Experts of a small language model: 2 picks a token.
Below are experts of layer 2 (counted from 0) of a mixture-of-experts language model. Rows are named router (the router's row for the expert), gate (a neuron's input weights, with its number), up (a neuron's input weights, with its number) and show model dimensions 0-63. Each number is 128 + 24 x the weight over its row's rms, rounded and kept within 0 to 255. Numbers have three digits each.
Before each expert's rows: a language model's description of what the expert responds to. This comes from a sample of Wikipedia text that the model never trained on.

# expert 23
What it handles: Opening parentheses, blank table cells, line breaks and minus or plus-minus signs in election and reference tables, as in (1919–1992).
router:117119129165164134171109157103121096163102114081132171103125122100100146146093142113162119136087138128091133139076065165103151121108121103186143172131125123135108131144124093116100113118118121
gate0:130137097148160121125082155114108098131082118125126156154116149141107153097079138097098123140094125124135144143104124128108144120161160126154087128121130106104105132140132101144153128085093149
up0:101137135107150064152139123114116113133155165122130120132138142137118134152141158132148162129148117106169085095131105147162176123100119127133093140140093126137129115084095131179132090152162124
gate1:088075147131106158120102122091118140142150122128146172117102128138061096169130132117117105181120132119189135089120120164125142142113124134161105112146112147105146145120074158143138137131107128
up1:122151136118136100126114127172124101112096071164124155104129135145064167131126172099122113149168097134069129167137119130091128140142143104123129127123163145144089162145127146113159144162129122
gate2:154134083082139141112139158102098114135105165134145107121096123151126107169107117136171145131132160131125144132124080156154172095114103117120109086088093124144149159119128120135120110112105116
up2:175144055137123121110164127114118126157095141128164130125139137116128130117071113103142168142140120167105153125159149103138143136174107098110146106125127107119116154127138075110133097127142129
gate3:110173108141179141149135111137149115133105123147115148160115143130087126100085131165096128124132148110104110098121078145115120179158092139175122152131129122169105174126162130119124144097122121
up3:142159131157130067075141144141121129108155120147110144156130150131161108138104136180084156178164081087119082129121091136125165113138155129122140101144095122126120129101131128095138123124113127
gate4:071134178162102144110067131099093163135109116102120119128097102150110142109113135100119134138126122141130120115146122140134116127098103177153137145144163115106128126147128123134105078093129154
up4:062150162155099141120078113122115159128117117135097137119092121166117142077125139129103148117152114146123127092180146123162108105100108189146151145158158115118152102129126137126139113101145146
gate5:119133134136091179126105161108143097142153092115082151095120110093115137138106140119114121146153138128113146167149094131124139124151147096138166160079144108131129119124111114106099149121149105
up5:146087127104147077121122114141146147138120148162104102167121175147147079121133101130145092143137130125148086089138172114124105149118140128135119123151088145149111157122127126121121112151097184
gate6:117169165168115163138131141104142120149096117089064156132127121143115107113143107087107144132134136167110158171118105130120133116114113160131118138150108122143144173143140145109109121089116116
up6:148114144090146113112143082140101114060146134136148132131114112133148118136118157140098162103127095062125105102169111104116155146122128126099116112125118134152118130087151076119143109132148127
gate7:126158154121092143113117133121132139134107091120155140157116142095135134138130149112161138133135134126131121104121114102147146117127140114166153129139192152170133146178126091131121106133123153
up7:147094100145138114148124137144152117134141144133128144117108132159119106141121083150093122158117158109160156151123123101118136182100109118131092163097068095073120136107134112126112133104126109
gate8:113091105121145131148135127095128134127078120129110106130140117119100111086082104140120112107123147125127130105116110094134149110172167159118134172173119114130138163132173114114107157142090130
up8:099153140137144103127116119156126098126150126102141146134142141124150149153162141101134165164136128127132133145137144187110091135113069087151118111074145154148112098113108123138135127118166143
gate9:150145143099166148133090120162114132097069100116125120106167086093092158119103158132123102112112121157115120094102110153110116141153205098119135125115193134116102113183097118104143146102111162
up9:110164153103139154120134142116111129095078170127092074136161100127133133115126151118113106113084169139105125084100114115112125173120172129113146133114123137120085095148124105133151132129134141
gate10:181126088150153108126136139119097094149117137115116152122136147125146086101100113101116141121106096102102118152111119118125186117146130107141133154118119154155141146103153094101120114153158092
up10:191128081169160137115116117120101113147134154124104170144158150091156097099122118133144129114086133109097132133093128120108165117127125119136138139128121144132140181097140094125107117152155093
gate11:141136139111137132127164118128123105131100126117166161145129104135087094142119116132116119125157160130096185106132100100079129130116133111147150164155147152166129130105103104097083122133123100
up11:146164136118118134115176124134154110104124120129167156139099108128090081150161126119133113098149149165112203110144100113083082126118117125121130163148155145159138132096118127103080101129109112
gate12:153138143147139138185139116152141046106108124129123136153094147139138148115107097108115144124080097109104131081086090120105117126122143122118134175113119101129144131106139091129149139119156126
up12:184140091156125088140134175126148157192133129156155110118150112112119064143116164116138095135164204147117168186133123170150127141133089134143168142150160102105137115132099131129104113154124125
gate13:132140125149129126116099146123120178140159130108167186162107143130099135114136111092180125122110133151132118135152106143106139160156152127126153208152140140142088122166116088112145146112159140
up13:135113156111154124138157143152143077122114140146121060127159132117162127159123149142111117163165079138131138129135153147172112125113154093117139056101128138130125138132125153141106112096133141
gate14:102139153100186121151087126108134139129069112099176157114139128115117133086083137113162137125101139143108111095095111109118147081131154139150113141127151123144127158163082082140135130152135117
up14:099140110116064095086149147127127135125156120089129131156130130134162092149176127142085124115162124097123157170142120117143133155108090120147117149105123161088151124113148151138081163113129104
gate15:138110152092132131125134132116095102114137110116122131082151133109111138097126176151144088098074170150136108136071083127120135163110137105163116154129146115106163121138125104081126111181133137
up15:108127115139106155148104150132173140104130147147160096147097088093114141153119092100120158151143091121143185130152156134134114074164106142102158135130132156134118124122129135147112131090130116
gate16:123095140124165146168142130130111122162122138104155110123102093079123154130096125076136152118075117092129096138125121157055131124134119152165084125127160145179103100166147116109127110101102145
up16:121117153095155125157111104139096096158115142124139112155136151082143140121104137101117163113081149121145105117123137174066130097133131140152101117143123153132108122189142092144127095099102162
gate17:098122134124152152190093128100162128161119106113156148140112141123062119128120100106161121143138143107092111117125122136101140124103124120115102138135157116164131124126135103092115116121071070
up17:096143105140138117178140123119127140157123143115153138158134150110112121117138109118136162152189115144113115112164099115095169143088144117129092117135134105111166123153119102127121123167107153
gate18:119110123135106130097147142152092143126167102103141147115156112078128094100109170152117109092146131078128102129093106141125156100122133110161126146136124149095146138108108149120124104149136102
up18:148112185118136167142088144107136107143133166155114123163141158149079169155123072131155139175148167148139133110133149086122115113140159127122149109114117110156102121135141107123131149132132148
gate19:159101128106143072168139116138119115140077159132171157133131083141139116143117121139183122112125085101109133093158125131128150133070144141156080130122135128144103130161113181148113096182176123
up19:133121129116151068161140115143097160151090156130129162164138094144130101145091094156173127121124103114115128097150141136118133148078143155147092143120137123137134132121123161128131106147169114
gate20:081121124181132131184093136108128107166125084126147129110079104127112137142098126086129142155154142102082132146128114141140119189109160086117142169108102139129126101123101153145097091153116108
up20:112155141117139100146140155131112129142086120125122111111113091096169114090105117151124136130147104136112149105126109156117156112142082141100108129140137154102138120096101131145095123111161135
gate21:072127105103128122128120122089115100139150160104128154086121117116161175137089123134133139157115139132092106149089096115100100137098109120146089130126150103137123138118173122111101099125158099
up21:134104093089123144108096143099101103165135162125106163121145152129157138165114129168198120128107150158119091176137127143122119118121149139156121125149135103097118127126126116099100117123167162
gate22:131136132155123132146101126102115152164151121094138173136118133094103133118107138155095154118108115096132134167087113109152131128101107143114136146175141136144126158120130088092098159154155128
up22:117133134127143143127156131138135111077091126143129086119139120135172134139141131102169099133140115179107136076182118157071136119118141147129132144106136083121110100143113141147165099085112110
gate23:143139122174137096143119138119079108176157091114104131097174143099101096167166144126149134128122151100098143094099090151100127119115140104130135103155116136179129127124127142161126093151131149
up23:146125154115124127112153130105162142108154139125148086155136151134169120149101114132133097124146117163175138150142095081145151171132140113138168119130087100086098131157133121111060112134142111
gate24:088100160145155110154147123152127103153121135094100152089147146119125114170141101102155123113117123136143133145131143139094161151141142125138105135107143146079103116165082113122105146156139107
up24:118128151156150114164116129132127150154121165123094096119159129067116087141134157114148123135130113159135143144101139109112144126152098140153113123099148108110148082150040111126119142129086118
gate25:092097121096162127160122133101135071178147131109100151152109115114146155114145117138146121137118105141085129149115095125150097100133098081148123144145133134141141125141094139121163134151125186
up25:164154112144124116087147116153120136073121121145124121122167185152128102124108143115092158123118152119162120103142151131126148154119174181119157157111137108138083148116144108139155133113129097
gate26:147124124135139146140095149123098105139120126121116124129125130105151117160102144153166110165100136078085149124125088147160134095128135116152107162151103133106085139144135118153140120111154112
up26:157130110138134164135137172107129116148156113109080136148100106118161142142123119137164101141127152100108157132141126138137127070154171112129127137156130163145129125127163131187119136109122126
gate27:111112117125124142182131111109118075139121164101164117151117117120114153155100138127096132121128115148099109121090113134081098152135106145141118168134095142119110167159109122098100101144145126
up27:128146165141157126071086152106121143118131090154080129116154163143133121083108149106137137098132145112152123101156146126162170131097121107110139102127137123152124108088125137158156184100123151
gate28:110127114134144136123091080113149096163097135074126164143114157150103139132127118109124105167129119153115121103116091087141147151124115083111124158177097157102161137141160137120141159092131122
up28:138109118154133150130137128143117101146134086113106116146138121165102152101139104143125150080134131139084150088145124109148131154147088134100101143126084164099127164139131159149144153112123143
gate29:137097141138113107090119154151115141170137095090140114137093161109151109131119129078140112151130142108138140130134116162118161163149118142126163114126125103170122122163124145089089107145107124
up29:099129128133146122171137103142143117110126109124081167133144115112134129150102140137102131156094096151141107106145137126130093068070152121142092136131110122088120129130151104147177117122107126
gate30:173129124106122095119115151095103107136148055132149121133102106123137100142112081067140128143149144134108122135105099126088150123104127163148137096122095101130135171136119129133116113124160118
up30:142151154131099103113137172077081123177121116106112098136119105105174070127128111109155165124144111157127143114089107142124128124122091136131144115111123107119149156105103136136119147146152116
gate31:104156132120125103169131130113114117146078122122154120110130141095094119135125130129092171130134113103101100123121118089127142095136107110107117143134165142177145132124141109106123140148112158
up31:101164096129126108164137127121110102160100075165159128140109095113108125164113118173092127139119146135113132129150093107118145140150124137064117069149156130164151116146131104124127137135093163
gate32:126137124104143114129157112133133111114117101076089169141161128100109155144160107114150122099089114098133116170098118152064128137137116168155147177124118131175101127117128098146076118111145117
up32:110121148144132147103094129132150122148136132168178083111077149106135090095085155148076135166132115146108126106149113077182142114123105073096113117142136169101149175134113133099152123151109145
gate33:078130133103146144134131136134096152175163156098106135150165162146133143147085130149110135128117125142109147133166096152100107124126138132170148157121158140109127149122135091133130156123108154
up33:116099115167168113157135141115138156097109135111084119132110115148139112177116137137157083122167170135190076160118130163132117110116128146141079117172089129121154057126135133139094108120111163
gate34:111119159129124147102163157115156150152080126122123150094136126149125135162138126090156092136097145105127132125090102087130137113165142117169115122106129115141156132129172147078106091129117121
up34:119074136095161136124156121142158157171114129139155114113110174121150141129127099111153104121133091142137112121107118085143204117170146130143079113113129138137154118138141166125142145112128126
gate35:122112142151121156164136132061097091145142102120127136101113126133141139130074169088179136128163139122076150152121093100131162110141111146131135109141113099161101123136134136129087129098124084
up35:121103148140136142159137150079118123152179105109134117102125152185126105146130202104118123131145126164111130127132118117118116142097113136131154111142112077142111152161085083142098160108093123
gate36:084187115131151114147112132162129158115135086110144150119120123117123119109114182124146082102157176114104113138118100118066145113163136133118119122163135131089108152094103111162108133128156107
up36:115179117100157100137129150137139155129156102149145127164116118129146129120142182126160098102165162151127134131145101141084136110161148141107104112160108137073150159123124122177099146139179142
gate37:095117142107123116142088142112120147146088131126145112102154126066102134154157085090116132129145136146110163103142099133064139157121114118157118115123127125157118145115128097120101090122131131
up37:103119165103122122157089139113120135154118147152142143114130103077097109150136085109123120108128125146106146080140083119096121150138145107187100090141128148155110132122105106111087099112134129
gate38:142137131133105163128118150122119089182123112132144167086132094116123129166105174103170119135124133080105145165109109119101159097180141115132184122124166172144124141120145114105095117124133141
up38:172126111141127131170161128086118150146139132122136130114119080152135140146073145116134109140182121119122131144135122088111168157155092140084138113093127148149107140081128149161138124109162130
gate39:124152149094121098135137122138132140124103062105118152127135138091133154112098125166081158119131119130107167142116094148108178077111132121100151167150127147123122172099159100141104149155125081
up39:156119112107121110140127100144119172142137105159108102119146155120140084149112118159134126090116123117144100144108139145165122074129128154151165117145135112125097164182108147126156120118145095
gate40:131099143151167149148134122105123126098088179089168126169120117113142141130101158094145105059113142114094137114110122170126119169134104118125121143107169112131091132105117083138150134122109096
up40:148102120131196116101156150097121146084090183130131158168113163097137135099107131117148134091108149129114146102112136128085142156136147134122132147107148112112073127095111118149127148113126087
gate41:109132084138144133119095151119115091105099110122169145139169123065144151151140144128146103094140106142127083102140124147135118116101133106148165148124156127166070102174153101118142124148165140
up41:099131118093136144088126153127118122109137102135140149160138129063115174138131154103176122084144105145116086141134120168114184095116128101156137154132139132148127115133180122114142118185156122
gate42:151100126160129132107112116088104089140109129136117120110098146136074129154120153105160125109096176111115099152121101145109167136155136086172128125138126127179114137130134127124096089109116138
up42:144154137141121144130114096102158171103103127110132130079143136147118132137114047137165168182149167119156136162119123138147120078121161168119147133109137126129102089127104143154105139104136117
gate43:159138125121168109144097178116131170138086196127150157112120120140121129156134151136105107116135125096136138108082131171115107124150139158137155146152128136174108138141110091088109117143140140
up43:133128134107135115148113176120155147105077166150154148113128134147124129136144158132102076117125123128129140117090133159089119142181137158149167138153137148142135118133110161120127153132133125
gate44:139137125143135177139112147109067137166121104098161147104144128109081146120109120097148132142148133146066119135118115125132159128133143123136116147115160144144160106183155098099138171147119155
up44:124128158080098105117103148118132109087170148153163121157110148133152066163130105087089126124103136122151139136144109117152141159105138154115122123131146132123123162056117134112126077132142100
gate45:108108140127089084176138157142138154161090126126119155159146127133106119100071070129166136129113106091133140089119079136107128101178104152154113161155154091099094129162136113145129105159134164
up45:149122128122098090090132106157124115120109131123108150156115117133148091148116116174162132139071136150139098128144069109099145116105114130149126158175150119138090100132121147150159075188147131
gate46:058085126160120114131125170133126105122132120105180112132164129124158176134133159138119133180098120097149123146128156131173103099107126149151107162092160150119118151175094133089127117112120121
up46:091083142086113172147118095118125194119106100098122164115116142126095118158128118055108095148149137144160151096070121132100131136156114119148110145100109107131104119122139123068124175110132087
gate47:142103090131125145136133156118127137150146063128168123107127104083130125169096139112150099133111161138108101123151101138108148083074137183173126160126130133161099137167169138109134119136113123
up47:098119137150126154097145168118122101120103112133114163153178115147174132158164154101118122117127162082116138113090107162145140153107149109131125092130169126047163111118149149122134124150158140
gate48:156107160116095100099125168148085130123123105135119174098148135147134070106116130106104108100128130144095146155142146172147166144080143160082106137105132091143101131109110157095122125091151094
up48:145073151118153134118113096142148130140151119122117174090115141130115127138139143083136109159123141125128143139085126188164081143157118113111105105063130116154114125141160153125133148082110129
gate49:121077119108143144110110146102077111122110114088109147120139132143158085096116102155164161110070114118125136130105127130134156095153104140159161100140175121129141149098122129143114113155141092
up49:147160140102165148136102114138173139146143169173172106139111145110107153143136176118110101149139186162089132123121146133136115180105178135113112121130085087123158133138130132091124140107163150
gate50:158152185138123191149099157136143122127125100103118117104104082154108145113103121155164157142099107145118085151101080199127130168085131121132144124113111136116135142131156123093117115134092139
up50:127180152084122094082150089110166142084135135146148134177153172103148145113139185100086107145185192132134158128115161111104117103117135171131124135115106096137115167136144126169106105115178104
gate51:118092147123129108182095149100146152094149118111179163133131143085170170133126120134118153175128113118110140125174082091085132143151104146127156139118176128128125140113123128119141162166118124
up51:172141123111108166071141117127148124101100082126122114163128111145105134106106108150097175110143116119170120110126135108121138154122125129114138120125158123105114170102190094154128093105150130
gate52:132174100145120152148127182101111133134117141082118132144113118084148133148120118147136155148117139136061132108104123085104178084118148127178137143176148134129160146166145115124132170146132096
up52:135085152142115150108148083158128127127108120125108139132140109190127121109115126098118115081107137103156111117130126164180088168123113161092142109089110096118087105119112147137125086145119152
gate53:123103118139159123143112164132123109145122144115111117106151150113141146105140124130193155130080108101108129107119110107085120121102164059174137121118141107103113120173133110133131132142150139
up53:114097146139112158129167123102131120094134115135147093124113059166090090158118173133091107153156154129129117139144105144125120151163082168135119158144121167144141121094145116117150098111149107
gate54:125156151139133153135108127132154133130146092092164147092121171059120139124084116161161098106142149102143124127086136132102099115168151122167147117127141139113083123124107099096131118114149086
up54:156128111114146143119106119127115146125087106156141119177156127132122138097181149113081123113093110083133110118137115126143112116123119137081128155153097117139151179128161107166123104121166136
gate55:103165107126131127137079107118118111155129105144148123124142122075147111101098133137141117128100169131152151122120133137134110129102136091170126121133110163114147108171150167107108150132122140
up55:071175153186096103095140122113109120165109120096102126109116119116128119133117144144112159121125163188100141108122105131107160157090144154141113110139116108134131101180105155150100089124141151
gate56:130156134180135099171155125134137119119106117116097146166144138120160151119161143112129164138125138137117140107125137117114125111074163150165122156112126148159126149129086105126104099099109167
up56:124093157109136116111142130148137144135132134153092180184159162173135107100146144143130129122136110142118152064136110115140148141113149115118124102119106102136120078140134109103139142155110078
gate57:129101133155145121131115153130126137105141169119118177122142154105099117153127119137127129139162120163105136154113118129111140134157143154151110139111128154141117122126110160068119185091106113
up57:119104153113104088136107174079100100141181082121145188099119126130133130151125114121139115143162120115094090119141122141132151115087150160140150148138117138119135114189085158159135131162118136
gate58:145133154141139144128103151118071166106082128123134154161140139125141145116110115143140141141078168113115146074126117119133127113171151106157118162124106098106121093181117077119134114111100099
up58:115126088117138109130122098121161087168156128122134114101144094140106121163147127109142114107173086128140083168143142160128134153077092165111125103114155145143102139094135165124103137148146164
gate59:131130109130121146159103137103113113167087129148165094146162129148084126114131130058126153130110126118127127129126046141145140105165089120185136148105109132127159147110152095115136166119100114
up59:117161115138118180161133164167143089125185110128171125123121103107122135136130132148078128111132096101129123129094122100151144128093119069147153131153132106091119120097104115106136085112140079
gate60:120104133115139147131157181075087117124106101121119152089113093094142100157139147134121163116130160137082156137126096133102137124120103110163116100119160095134131111155135136105070103100134086
up60:117164138150130131113125091181161164114138143129087132171147179155149152125135140157141109127110134124143110129122178125121106140155107112083158131151114139088134151100116107136176152128163133
gate61:126160122156113166142099134129142085133069094119102152088123135133093168126115135127141074129134096157117150148169113134122117115090170129143117123127141146094128145165119173098102097167094112
up61:159111136192098112144113135123117074130123078140131142116100113138106122151104114159136088139152095160098112119125104182132146154099154127124110142150126121102089134131121157129095064154101131
gate62:119140126129141147155106141137128077173153104101077100151140125084091145140094124105111152133121122107110107094089138164125129123134087097151130098124139128153118174139122129109136166131180084
up62:121107125150101135125094142106118089184159106104092108161111107080105138139081118086139170141109158107112127157115142131138116149171096119145108100128156114144131144137103157123122124149166121
gate63:106113118140143123140133102091154082097095126144147185149146148159120150156124135144115122089108112112111128141159102121117158103107111126156125178106125148164151120101155126156101137155064114
up63:128102148082139111141119110120161085097126105150157179130158137156133128141143123172134133069104097127092132153173104134095149113090102132142110169126123160156148128132171148145114166175079136
gate64:115114077119142144160079127156145107156123107113180152128126115106081152120128104117096129103088093098131112149109093147083112141146171117132164135171134094113139146147166109091149118114121178
up64:126165165117120104075161087138113126116149135124132114119135157117144096115147129113094160135118166119142117135156118124147143117149100139145104149108133123162154166132140133160112106144145113
gate65:173085115113117151149121149134099110139135098119133114127119124113118104152122186136128106113099114134087120089091147134113159206099119141151124170156125149175128124134133135149117136107183143
up65:111140139130138096158095139115144148110110113111103143099111106132103125093142092126131158131179132128120154152154117154137107059190115126118120105064155139122159144145128145120134171119063119
gate66:107121090121123139133118171102127082140148082147129099104131085124140129105096153115137130126106150100137134130100083132129167114097087126161153127142155113124121113144168157128137138131095120
up66:108123105134140150100104152103136099150138136135141073097119092115171072137128117128098126097096147133155130159072053136123124130146100127157164159060152077136151134157142157160130128138149150
gate67:123072135127126145182138131101108108123115127101139095171108116129140159104128153117125129164079135151100140083129075124135138139118147104138110160133127112133110117121107095160181170171155079
up67:106155094136121140128110134117130095172136129164154156103116135099100125192108132128134128045174124113149143184157126159157142147121105145130128107140117124144112123140110162137115082142102170
gate68:123154100130135138139137144123129111157120131101061136107154117146133133137147145115168154116130131095102148113116120130103109157087087117140189092092103081103142147082141111149166092094159127
up68:137122146118096106103088141119142096187114127168140135159132127125186153161157101152141095175122150115084144096115135114093117153080154080116153133118156126133128148118101131115110109150105141
gate69:098142079145143137123096142112120132113161081116131145096152121122094137133126109119191073097104154096135143136088105122104140137131166137151126178138083147174104106138157109118134109138137121
up69:146119167106135134120156096132149095129113165149111110177132166140166149106120129120093159151128107164131112123168143148156107153139116113127132075113159076091149159112136151144127123131087115
gate70:125112104098166099154128100091118095125084135114118133132172104132140140138127137119151120133093111094119143128121077159129139122098107117129165097117168110135130151134142119131095145162134129
up70:155101123080092113110143142113101131114126151154178124129129117128106134094127113096064166119140109113154156086103153105113168122117112115132142118095073116136130125087135098142107160127126106
gate71:130135135114143112120100108087153117167148141105121126147139146096098126112119118167104158121139140105138150106152112123133096177067152185158096122144104113180100145142116133168150156091133123
up71:119118170115047110119122135102099103158187138092162133133101133096087128133132113158103148124123167089115119110135148142098138128100135165162124156115142137137112110133148118153119169134139158
gate72:165185167120125106127112128154128128159141170134148143117133133095147100178119124086105113119126164119134157108082098163148157116122119099155131124178137160154121120100152111133111125094133119
up72:167165181108106104135142137143138156094134155145173140109106146095142081142108122096131129118138148139121138118102135138169133128127077117130163099130118143139175131092154144101116101149132133
gate73:101093113101131142115101145114125144142101131110158138118107147094141114118077130121090160160118132125116156111126095204126146114123099127183108100084131147133139147148140158111100127118115137
up73:165165159114087118122126150096112144104134110122091148094153119131104152111148144150195101137128099097143134154134124116152113104157182148123147085131145174123085110105146135106138137159122116
gate74:131148131129132143134078152095135134167129165112150118128136152137137110157095099133180118146142126126133128129117112148127130128148175077145140105112168137120102125149129133124077163096128106
up74:119155108147118135144169112152115129112127120142079092136139141108110144099174129130100121133129147110111120137131108132158122140129077144139095189144108131124147149110118114123199101140134136
gate75:113192118143187105141118158169142093132088132123130143116127094157144098125076169127128130140114128069125136128120101138100128151142122123099127169140126115110138130142124108144138119111130117
up75:101190101151177113134118138173143107141097129126128132107130107156142096133082182138130118119119130064109157113105106104106127126135127130102133148120136110105140116139132104159135124096121114
gate76:105095125165154141124108108121130162131159129102097172120145151139148142107117152133090111108088140111100132114077116157105103141124097136128151162100102126173150142138156094110127152112120145
up76:132156126121114110150138124145137133137089159148097088137115108116146111131094137137167137135185143106148143099136137096159114112097147096160129080126170143091124131152113119105138090142120088
gate77:071150113153140132122101128135075123140106130087115173095157096118130151139166158141198145114097142174122154167117108149156111101130096121156122100164108117132162144119170106110074142144135133
up77:152091154097120090134137161109165099134127113138151159144113143150128106130078109147132107079150104093098120098150140160102144132086125117131134128152187093118090159120093131148135097124137109
gate78:098093110132123081175120171134099118164128133077144137143135098116168143123114109119104109125129095137158140129089084166136123121102110080173136134116119107128124145136124147132137110115135082
up78:143116062117104125153102168150126113122085115104158141119145104154124137114151077110177159096125136129124137147110136159123145125129098122091168136086183105126131181124107136146139150142100100
gate79:114127075127162136178127155110125130146077151116159147154107108143110108089141167131130103123112100131096093139133120133094137103127124105160133117133141129149091146136154079117138124123166143
up79:135124101160115080131168128117150099191117119137130134159153150124144131148127151120134150133077125111085133088109134111100136110109110082127141142110133130180112096103166099129122114172095112
gate80:128117081112122127163136168101139140136142106103164139097164112127126156121126104136144130133105142138131146131144096169138137100136123164160145138127149127099107124171124143096132150154163102
up80:093130110134130156106124083170130138120157152181147146127140129144127152116121144131078143111125097121141123137128114107095100141113119134131160106140139149151115166110123094189161102100111115
gate81:119107175148149132139109115089118098148088100094095105105121140095125172147141112099171124151154105119121128170098135151129100141127135108187137111153134103137100130179157164142119133141127123
up81:122117128118139141130093161133126122155147073099131120151132115099132130170124096147147142101164140112122112107108133138123104151075091157168148119115160138128120160146108126148153079127162136
gate82:144104156137145110158122108113065119149137138116109153131162113088173119130122161175101112130141151130135102104134103094170130139136109162138117083146163147136127111173107124111128075130140101
up82:110133143103118144122155156096121108151123142115083123075149124106148092172117101136140112121132132112121127132085096155109111124150154138121176102110077124135118141151145141117044094145113163
gate83:083162143108125171143139153152120150096134159106121135113090110088155122151134093151154142122115132096114133151082111118130146101126094169155128165059118192129158131162155109116091166071099143
up83:068169150146154140128137118149132118115124145131114104135093094104108149129140121129125134117127099125142067158124094170139106135130135167113083157123062164103148109148104126155130127117084134
gate84:110091134140128133127097139099108104170150107098091111110144107095179103125133124133174145183081138108138154128128075156101152067110118117181119155148184160127164127149095122143091138102128133
up84:173130118086089150101080133114098145117171113095098128080114109119139141149157145152155182141104145130065142187077107119095178122129147164130136122118156108182150174142123144125111148161137123
gate85:112188173141198114111135145102131118116088159126124150129141110087098107124099141138134111106109128104079128146126139130174177114169136143137118132128145137141107154105143121133100098155158157
up85:122064109127096141113067134162156110121141101086162139142119131136108149125149154108114158123139174128156146112095122109074107138098116084108136126089123119149166095159096134123113128114077122
gate86:152177164110140141110128131079116112159126148110157144112132107108115144141128138133159159127152174129122152145113111165114105131142104098168159087114145123117107139082130128156118178126140119
up86:146136142092099167156104150075140098152120123167147153134147100128143089150113120158137145121089185135124152112126130096150109091118116148152141098130141156166111133110134135149123160135142133
gate87:108160113117164131154103096123144121117111156110075181147090155132123155122147115147189111112112130142162123154084086122108106123130108101143113159125099181095145142064135153151166146095139124
up87:092132142163106080128133156054117092161155090129140113139118117126126135142139095131142132137155097140109123126134135124111142119147141114171145151127150099123097083158116115118102144154097146
gate88:130124125115123108128132102137146145090117127086133158170144097123119132144115157136118139110101157106107121085099127112148142133130171064121147126140158156148117124125162081124095164123118134
up88:155141109136122099131154134131140144151089106122146181094096117112081161175147105103142152119147182137096105151114137096169143112125115119142114136123131152161100145091105171132106115116121113
gate89:132138128155153176168147127119157143078143092112152089112143178080088156128103125074119154123151167126116116127152149184098140144102148099144172134140166120151112164126132105153112140112150138
up89:121124122154112176144141135096142141112178086108166118099129141080116156153074138091082125115132182135130133137134133153095137106093098084136169134117179147132161134140104111147100149135137145
gate90:152157078133142165160141116090129151165086129115105143124084148156099138101126134129134083102110099127153069108093086145111084128150122127163126138128153132152097132123125106159112128108106134
up90:124115142124130162136125116116171105058107139112124107139160174123125140144126150142104095119127094139125154107185121072125160155134105104109122127134115132118113118129127156146127126194113072
gate91:102155119111139139124125130121124172126121086090101124083130111092139121135124176155138102128084104162129161121127136150114140114106101142151109156117094124097194132131114090112145108116118164
up91:155129099073114088137183103149099134185148163085111159148110118145104106118069156171108141115158160107143082139147120123128142118133136151115087105150112091125113138127111154122122142142139151
gate92:184119158146138149117120134110135133133134102110118107112132119135128122119163150117133100075121142146138127103055118133100099146116146108191144166076130144139124095151137116139124100080131146
up92:089112082141120105126135132111108110141136153129159146150108144134130118125102107127137160152151117115130120143196117124147140139161104136087113084149126110127140150113106138123138152174140150
gate93:159122132113128102148111129132116129168095100108159113138110087155133145156108087132133119144149165116119124132148123133115188108087106144146142126127128120143123163106124131161077100123126135
up93:146158136128080149177139117096110106096122110125155108117165096141143104163153119135134146125142093088111142158120133118128142127108131136114146097158141163144132137101091134130085148123131113
gate94:117135073110102138144113146102133071087140168126191115134145125135148129148072138111139105150132107135096132133120117155165137126095134146153098146190104107096132115095113132117139122099091142
up94:125127095140123031111128112130163094117148122137100092158128125152144125133126127158102138117121138123176150139145094118122113125128088102139143143087155097127105170137125101107182152142138175
gate95:143108124179086111142111138139136139152124087117177148115100126113105124174117130078157096154086112136148121094130132156118157083120138151157140176136094135119159108155113137097121124117160128
up95:120101119148070095132113158103125146139167096086131140093113113106117130166129127112149100161073121147152120102125116147098139117144139136122118153161115154122139119165120158100138120143129152
gate96:114087187092116156122107181110126119174116134101113131111128129133127109115142138149124088142091111109119133135099134145139157091123140134158124105115092141170136152161107160121136103095126090
up96:133136119124101070104137106126198123119107160141096111135131151135104132157121163099113114139123190119140189120150133122137125104164159101117163145131115115129131131137113146136123111146128162
gate97:144122098158112134138113147118107159114125137148154117096154142090147131213107163095120136138182161103089124100109110141117129144149121135151131154139139102100103138091145109119130090146132175
up97:148140106154136117123124132131127179126126136160168116122137159110143155187094149109114127129139162121115111111099127119108116157153134109150150122141129086105148129090111124120144114156144192
gate98:129149101119180085123103136130146144152143123105152111129143131115110134147141153121125100110129131132092108123108075158111122182133114100118168122138117131178140144097132097098133150104155111
up98:067141131123100126162200119109107133104143159142080145137133097131132186137137109131113172134146154117162113142179138122111133083108131110126087149157145117096092105108123121155135099140103148
gate99:148170128123120128150126100096084096132168111086119134114124101133141143141080156133199146129129165150124131138109113133114133110142111121146158122134156155101104163099128139137091127125132139
up99:145161107142120121137137137124105129149193120088097102104117092136125137151095136127232124139152154146131131151112125145127121131133110126156161116138151143100127149113121133140117114127128148
gate100:076109127130114114143127122133100128129125121089090173123131160116111106215101108125192142159154091083140143119135096108125144155126126092128158110139180151162106142126099122134088119135088119
up100:197104123139115127088110130098135107143137149194120105165169110120138141088158138119092074085132150146111112109124103144129134133127104164157118142151099159104148125129146109119137111131137131
gate101:104162144156128141139121133129084092139116091136160150153146135120107184119159104112119092125093144068100149123135098145174137096144144127136148111142116171154100109129131150125117155109130137
up101:113125120096163110150151162157128171071101172119123159125141129142138100127096104121129155132115104138138111120133141127092120110117138128126101121102131082117130133116152104144129124148162089
gate102:144121096148173125150105119122147145122160153120115149121122113095125155158107195087158146134128148141124108099124097118107117124123112136143193163118113116132122150151130069110139086105106105
up102:132129142082128113081129117177143172132073150130114123165124139186163147118119130121142125088119089136184092114106116145132169083123108083099097131115100157134118123163137139139128114116127095